Experts of a small language model: 2 picks a token, a variant of SOAP for the experts.
Below are experts of layer 4 (counted from 0) of a mixture-of-experts language model. Rows are named router (the router's row for the expert), gate (a neuron's input weights, with its number), up (a neuron's input weights, with its number), down (a neuron's output weights, with its number) and show model dimensions 0-127. Each number is 128 + 32 x the weight over its row's rms, rounded and kept within 0 to 255. Numbers have three digits each.
Before each expert's rows: "raises" lists some tokens whose logits its average output raises strongly, later layers aside. This comes from a sample of Wikipedia text that the model never trained on.

# expert 38
raises: "ube", "rows", "ells"
router:169123102163112150126085086109157139151219161082116167118130141126156166172154155053095143088192153121124117132102137165091174143135132093080161147153077142131166107133117125078157154128165089079109115158167108104105093090116098129163181144085097101117128156096099105159171194090115130130145160115132127148187131113140139133164087102125080178098088050166112046095105117102155138149126
gate7:111132154146117081180153172162077108111117141106186116119147175107083079153077102110119105150122106165087158119129140075114084093089126135093099121099138050117137120093116127108121137159083174145057175074122113098099156152131130098131161081173194121150166123079144135092064089202111102126137169149090149163140152125147065128074125148166131111169150152133155132132195107126088089087103
up7:163191072131141137074135140120171123130145105113133113129179105156141110106162173117147127187144139140099109140117096121148176150180224113068167116167101098170111104109184100147163136185102156134170134131089128137098101155184119131160062075063081146120170107127140201106161144135063108163050138108136145073132114132139152121127127149158101127190126137131100095107158133157171166147127
down7:133092202132124089143148145136065087089127131091174147110160153082184144152182133158182127119063233150138095087145143112122111121133121115145066161170066124122101158078111157153111136095104112164155128107138151101122158072141111147154157183124171189082126142118089115141058092173161128111122149145138184127168169131098084154157127176130108106186126150125141120123121127093140112159079

# expert 47
raises: "bar", "bed", " others", "ikh"
router:172124102162111150126082084108157140151218166082116165117130141122154168171153158054096141087189153120122112132104140164089172141133134094079162148155076143129167106132117124076156156130165089080112115160168107104103093093115099129165180141086097104116127158093097107158175195091115131128144161114130124146184134111141137132164089101124080179099089054165112048096105117102154138147124
gate7:114133137127154085128120081099136121117166156126134129232138144148109087133121097114159104201073106143043099099102160124121144097089126070133111132102194081139082121144125166089110154147095155095110145097139188150113134158140155088090113143158187156173167123117136139104146108119097166154158165149141099096102106122160147130075167135177125100134167134084193113126164233114158119085116
up7:077135148145139135175126108101126135104169080102139165141159117123122145101141116158104102106085106106127135103191178181133138133116192165140142106112101150113170162098076119058138100154142071164143110117095133101112120131126121084161143141166176114058153087168057134118122050188133114076118113168083098176153115117145176126134108117146183148144158080137081198164160097113192163151164
down7:075070176086102133131144118110148131123151115108118109156146151122073043140153181134128117085160184118198149208151137179115139153081179180152170170150142171146128089131140096128121157121140183181189081170069132100118171112182142076098115100146127114069144153174141147148133092156180134080115147165120153101107143138165141130157151148091161150103116140132145168146118118159156160164094

# expert 7
raises: "ic", "g", "v", "av", "ale", " ("
router:170126101163110149125084084108159140150216164084114165118128138125155166170154157053096142087188153121123112131103139165092173141134132093080161147157077143130164105132116123080154155129165089078111115159166109106102094091115100128163180142084097100116127157095098104158172195091117130126143161115129125147187133111141139134167089100123078181096089052167113046094106115102155137149121
gate7:120084153146123074109148104125137106058129097114198114132139119088130133143106112175144088187137095136139124077102106123145089091123110126071096117107178093140147145128140133092169183162146122164092150111126106108129201099117154083136210088142142112148082095136112090092116076118136112103142137147128132065108201079155079097097134115128115088120172150126130213175135163146144099045176
up7:121156111187145136104184148155119129124124115130117136131125123137129128113213112121079147101165093132074145073047105125183072116149144132140129134134185171160123126123100089156132211110142108138191149104149098127128171155140129102092129188082164116128115111119144183130156043068174112067175096125103140157071131070126132133135145135124083092149070143138150079164143145173089136097102
down7:157131147111173135134079111108156124151147194163114209116164116111122174133119070093098140191144129073126144072133148113160118122117137063075132221146084094092102123096069102112117028143100115148147207100132185123128158133151091159073120111122116171142112148097144126105080108154124151093128134173156120156125160131121160101144135147140163145182128179170138135105158171094132168134121

# expert 23
raises: "]}", "bre", "ful", "ng", "atest", " about"
router:171121102160110152125084086108159139150219166081115167118129137124155165174154157054096140087189155126121114132103139165092174142132132094080162147158076144130165109130117124080154159127165088080111115158165110102107093090114101128165180141084097103115127156095098102158172196091116132126142160115130127148186132115141138132161088100124079180097089054167114045096106114101154136149127
gate7:114151158130133119108097092148153134046137112137158135167146148160110133114168113175142127142029146158079211160118126115142143072105112113122088087155114095135091101122159139101139103162128190157151213084135100098161179149129123131086122112115180158162120174132174140067116142181095144148093153133136159158057147186150084128168165154148115110174173160108152089101157157136164118127150
up7:105077094132099102148125153096167111115115112166141160110100137119117115120148103102107123133086095114114131108137149136083143074100167134060109163131137087134133142130116098148083130127151167109166095101033088093131094085144144140158157118149103116160080150111178189128111181128104103170158166081112102150060130127177156105164101101134114149110126218187083177036137093148136103112058
down7:159129155127105125180176063139066106114145085125133145061211156089106126144051135147104089137123108171126143066141117169132155155115123131105135151128109176094141092131108119079170161135163113083147128119159102110141083187090171141100087148084155140132154150071129063109099147121128127050089133219114127120126173144115149074091187149132101176110094161125141124128136100130117091143098

# expert 5
raises: "-", " to", ".", "–", ","
router:190083137228114098112123125156146135151136082140109132198174130139102188138066130137123066121097114094181134180136128063169138136108165143133091123149137162079184119131126115181130089151092126101143121085175069163122149100134155087071229131135116153067074154127079146161120076109133141113127154102145148121104147126154124125171138160119138152154117140130181098112160159115129118087133
gate12:136132123106151109164176081077109125120171047122121089106170181089171170116129119129151118119187144185162115150083106123128069148090154086121105126142128132088146117159178158098106140118121153127104195098121124172119104144129128123104170161158154102120137163025132123126191140125135082105146106058189153132122117102117114149144077141137114133148163157120153090175161075093192142172062
up12:092143159137124145138143149108110114097209123106128119101195178088182119058072129130120145155176196182139138131124133155136116137098140094113098136202116144104114139116183157088125119132146136089156137120097133105072161136151117110093128094124143094182149114105172149122099154074054096119128161084146086138082082085185096132133079150116184118137174157148122059126125135095160049154127
down12:120172144098132186127161154105090155115109055167146080073162088099174115137137172162127151121175124190146126173102161078143129147176145104187108141100150136173083057116149189158093119111056140129105144136132169082121113100095077125160132145165144152128189152070107101157105103123163110122150134130171109083182093105107126175130087053100138088103125140131147165121107154104153114167111

# expert 43
raises: "c", "l", "ed", "a", "b", "es"
router:126154149123160108113166113140156132068105084139157111109102130167157090106181132146180182113116036086152110140180129181125074132106176149150058111213182113115095136160137148163132114063096136168116069139109107122138119158109068119130073126086114088159144127076171113156125180131100093155152123136091110141162153105120105107093170090139172145090166141121119147172151189152147114148091
gate12:156154118191115106090168126131126090060205147090147114110135120075094096176148120163172160147134130109143148122130177143122101125118104150105126125075100129143111113156087113074148127149175127143128096076173126146153159062116157152138169129181101133155110107141180162084099113065084053126081103097108145100113105079123074157151105119149146117128100168052111103093110128202127058151155
up12:120102196127171155091119142075094132205104076122068160144069144102144151156113076122143131109182105137096189076114149144067084090131160127149114089160076158171132167150144139138175133141142106154090103110134083116125110095203119140115117135127155123076157103131073207131089166111110072160109158152155113100083145151168122142118115095165103100123139157155096114042157154139125141121151
down12:107134115077155082151176100080112106131159090115091183143134151109121179128142162130104164159126070146166128070068187105163127094126070116173128127145111108210101121136160133105099076201163082127114178096070156106123137134145139157158143092120122156139160136173130204096125165120158162190128123131195123118098086137175106162146147137167169166118162122108147100118156147199149130110125

# expert 40
raises: " (", ".", ",", " in", " and", " |"
router:075086161108146103128123118132094116084166111087124049127162133097127145120135089162083088159101173121135107149094165093074059126189071127126090106057140178147111123086068098141117129139148102131112180159149133103111145137131173123154127143168150119061137152191186120111182120121153166106068141103105111070083120092113138085117136132095081104140158137114186173117149077102099122081121
gate1:167134159152164091134154139193113115105097159114144052111127193067111181139130123074118154163082133183178165162125132151120086128128116105124099057122155106080181148142094173170134131096120057082125100103102135134161102148176073122090081119177172113120157148147099146176126115151089143140123138128101133108124107117065077058117078138171149111154172129099157153134143189124121098093121
up1:096154057126092095081125075170053143143125086165093157097089149163115120104165123208120144156128135092169134133144127112132129136128076112108131219095145149172161114132136108162107147148105145191153085127141166123077095086107114107132131151146084151190109111085172174129121114136138090136107171127102131197167128158163115199151157118106107112100148099100064162112110120147114191134181
down1:147114124130144169114113135159105075176137127101072144162067107099106131112083105145146087108113105090081152170141120126121134114108148135127100044161129077085157152097032104131121130087108133101139134080117120157061044161117125100164132124078111154114123144102088094129179157112124071122136136118153122114050131106092128062152196097215147133145112104103168150165101106090155129126126

# expert 34
raises: "way", "vers", "tern"
router:172124101162111152125083084109159141151216167082116166116130140125155165173152154054097141086192155122122112131102140163091172141132131093080162147154074143129163107132117125078153155129165089081111114159166106103102095091116100127163181141084098102116127159094099105157174194091118132129142160114129125146186134113142141133166088099124076179100088054167112044096105117103154139147125
gate7:107107172128113091105142093159069142102114133128137091203122143170116126101138119163120083188154073125115145136065142059168087082050161093127091167115128134104093140143133205117106143101073157153094161112117149192156166140167131173109108113127168146163100159148147103082139141152092159106144130095166165134126153173171079104125143156133095112170184126062093138126154174135143143071129
up7:165163080113103128070097067119125173130104185137170139175146108076101094143135174135171161132081117150083115130120080136154147101162148101197106148107144130146153114134143138180168155138126182145086119156138163100108170148104097226111110132110096095108115092101147116107110127088101140109083080183121136144076120132147138222134090144153146074187151181140104093167147106068127151128132
down7:076128173159113119134097098135092110098186085111098125133145088125176151091162201173128121119201094141156125058099080138141125083091144103132115145152154119074115166120143103086136161133119113153130124130152161072103100129136101106189191184136149144095142084120169169167124117132088137093139127145155078159033084126135118105082141144102120182082113170104185104174112104166123105123085

# expert 9
raises: "olit", ".:", "orts"
router:170126102164112150123082086105159139149217163084116164117130140124156166174153158055097141088189156124122113131104140166093173142133131095079162148155077141129163109134116125079158155129165089078114115159165108104101094090115100125162180141084096101117128156092097106157174195092118129124142162112130126148186132112141140134169090098125077179097087053167114047096106114102154138150122
gate7:150182126123174121134108131156082127107126129138136089104090170114090121099071113185189075201094139130085173141138157062166079076089159094107058158136144079135146125138121153124097124165079156189095168075115128140147124126143152106092154130159168177178136088172111092080104103172116126114136103151169135148107154150094101147096137177156102105181165154074154128097136116148081096106104
up7:104108139106122189100095144163138218131099104111133167113081100075157097157195163097065154136079097145186074175115136109120116134146073128183144069189083120120128117098147119125145083109146128095140140173100107191163153158086135134123143131145175138105148128179087120134146120113105097135097136144235102141186122139098134107144112153137082092174143137112183136101123149181100154127127
down7:094127070078076151136110200122081110087107064163153094161061080122147099125107134139109163139117156123133089153110100121121122094121084121143162120124123185179128114100215143047062153096117106078108127184131170148073111159135189162136164143113132148099112110106151161117115131159120150089162169119149157122134177075139181139122195179110145094146169146107088151109131122145152102142150

# expert 1
raises: "son", "-", "ab", "–", "uther", "ate"
router:122117153096130207119149125090118096085139166125093165099127078098137152202141125202147136124135108170115106105110129161086179074068153137157162148080118057118097126196110111108160160110111149171162118153113104152121164146153141162158081139186164158151140117097122153085112132091172111126155156142126187151117157160116103125121130099146148085107091145126075165151136079095120232086149
gate5:109126141115143147112160164148083093106125148150156145106092132133100138133139057135160139090116112107131132129108137134172097097120165081131165054150066113099112185103139142074137113127172107194159106094145136153103078190057106158148112130149102110153127127173128092129080114206083122173129139078150046176164140137117144177147094161137176109173120137123106114220092140132075164148134
up5:149107171166129133102155082096187137160133111168134104166146125090175140161110147141157100121132177069134140152152162181114129162156082168092144132126193090134122140070091095151126155159114134110151106123101106146138159120228127056123168137189155183159118157177141156146118118121148088158179149156082148128104098159095123112166160213134133129121105154101166161086114078087165136071158
down5:109176097135101168063134137128106101162096128083102139169166156115165121117103192122158153101135134189098119134089130142136147160135094135057133162086130148143155067133078133131088158164080107150146226094080115148212127098159141105113159150131050116127153120134151127097185123107136118098114135172154129114121177114160128173090093109132140072113114120208129182111116087069115144113152

# expert 36
raises: "enia", "é", "iana", "ion", "ardo", "oria"
router:170126103163113150126085085109157138150220164082116165116129141124155164172154158053096140087190153123121115133102138164091173141133131092081161149153079142130164109131116125076155156130165090080109115159166107103105094090116099127163181141083096101116128157094100103157174195090116128128145162113129124148188132112142137135166087100123077178098088053165113047095106115102153136147125
gate7:084141135133127062156170087121076109079120079143149104128152126143077163117096130186202084177130120079094171168112091125153087082070144098093076095132141058143139113111131123083127118161088127191104137062147149132139147200130118111102137118146170183137102123111177121079084125117113138150121119153145150124142186163169102144117098177175103096160172138115130159109166137138094113061131
up7:107170050104157129127100124130144180130139072146146081134142164090134070172119115129148119132127157112074127155144082110102177156138174111104146106112128108143149062131144134044113111152137109139132083111188108169071130200130202161140083156141072151162156123110140133110124075133141149165079108163106142137212120135149151158122083142109147152100162087142149111093136088151116159133036
down7:121139102144123163122131153154152131107140136130153122137127131064150122100124158129084142124093118150178137199060195131142098136068161122153097133153077105172103184125134103177141124116162098112088143132071120133197121120107102112127221112149146095066107095076170143124159150093131058092149188151147112055127068162076120109149100111121088106165121124138157141134102064086135085126089

# expert 21
raises: "ican", "ves", "hest"
router:172125101161111151126084085107158141152217164082116165117129141124155167171154157053096142087189152121122113132102139165092174142133131093079162146156076142131165106131117126078156154131165090079108116159165106106104095093114097128163181142084098102117127156095100101157172195090116131127142160114129126147187134114141138132165089100123078180098087053168113046097105116102155138150124
gate12:102118150109153070111140095123091116097167137091151120108139117103087118059121163206174087147088083176074151108119131090190086086121170102112072133118099077123105155108123169164121127124072163165125148105125151165177136145173128106128128114159180141138165121155162145069096109128144093138158131185202120145113136150138105141112152196141084089186167149092102116080161143141113111058140
up12:140192071168092163087154205155179125104148101147129151144088119147099157126162153117183128151134131145051142150155125164146150177096061142111136135136169099099222118101134132089178090143118112162142095100107156100141119122108123087080168114156078203103122119092059136126112113127080096172071186154118083089122090091171149105133149091132122151114113098125104119163164111146111144116114
down12:099101166106171128122135151074137127188191125092108151120176167116079121142119149092109165106108122132106130068126130155108177145092188181133127132150125122104119193118126091112067060150128169122102134152139179105137142183117175131182136114192132134127118048160138136110190142113148153159106144122189160132140082114113083154128173147107171187141096185133123086144149185111109056156134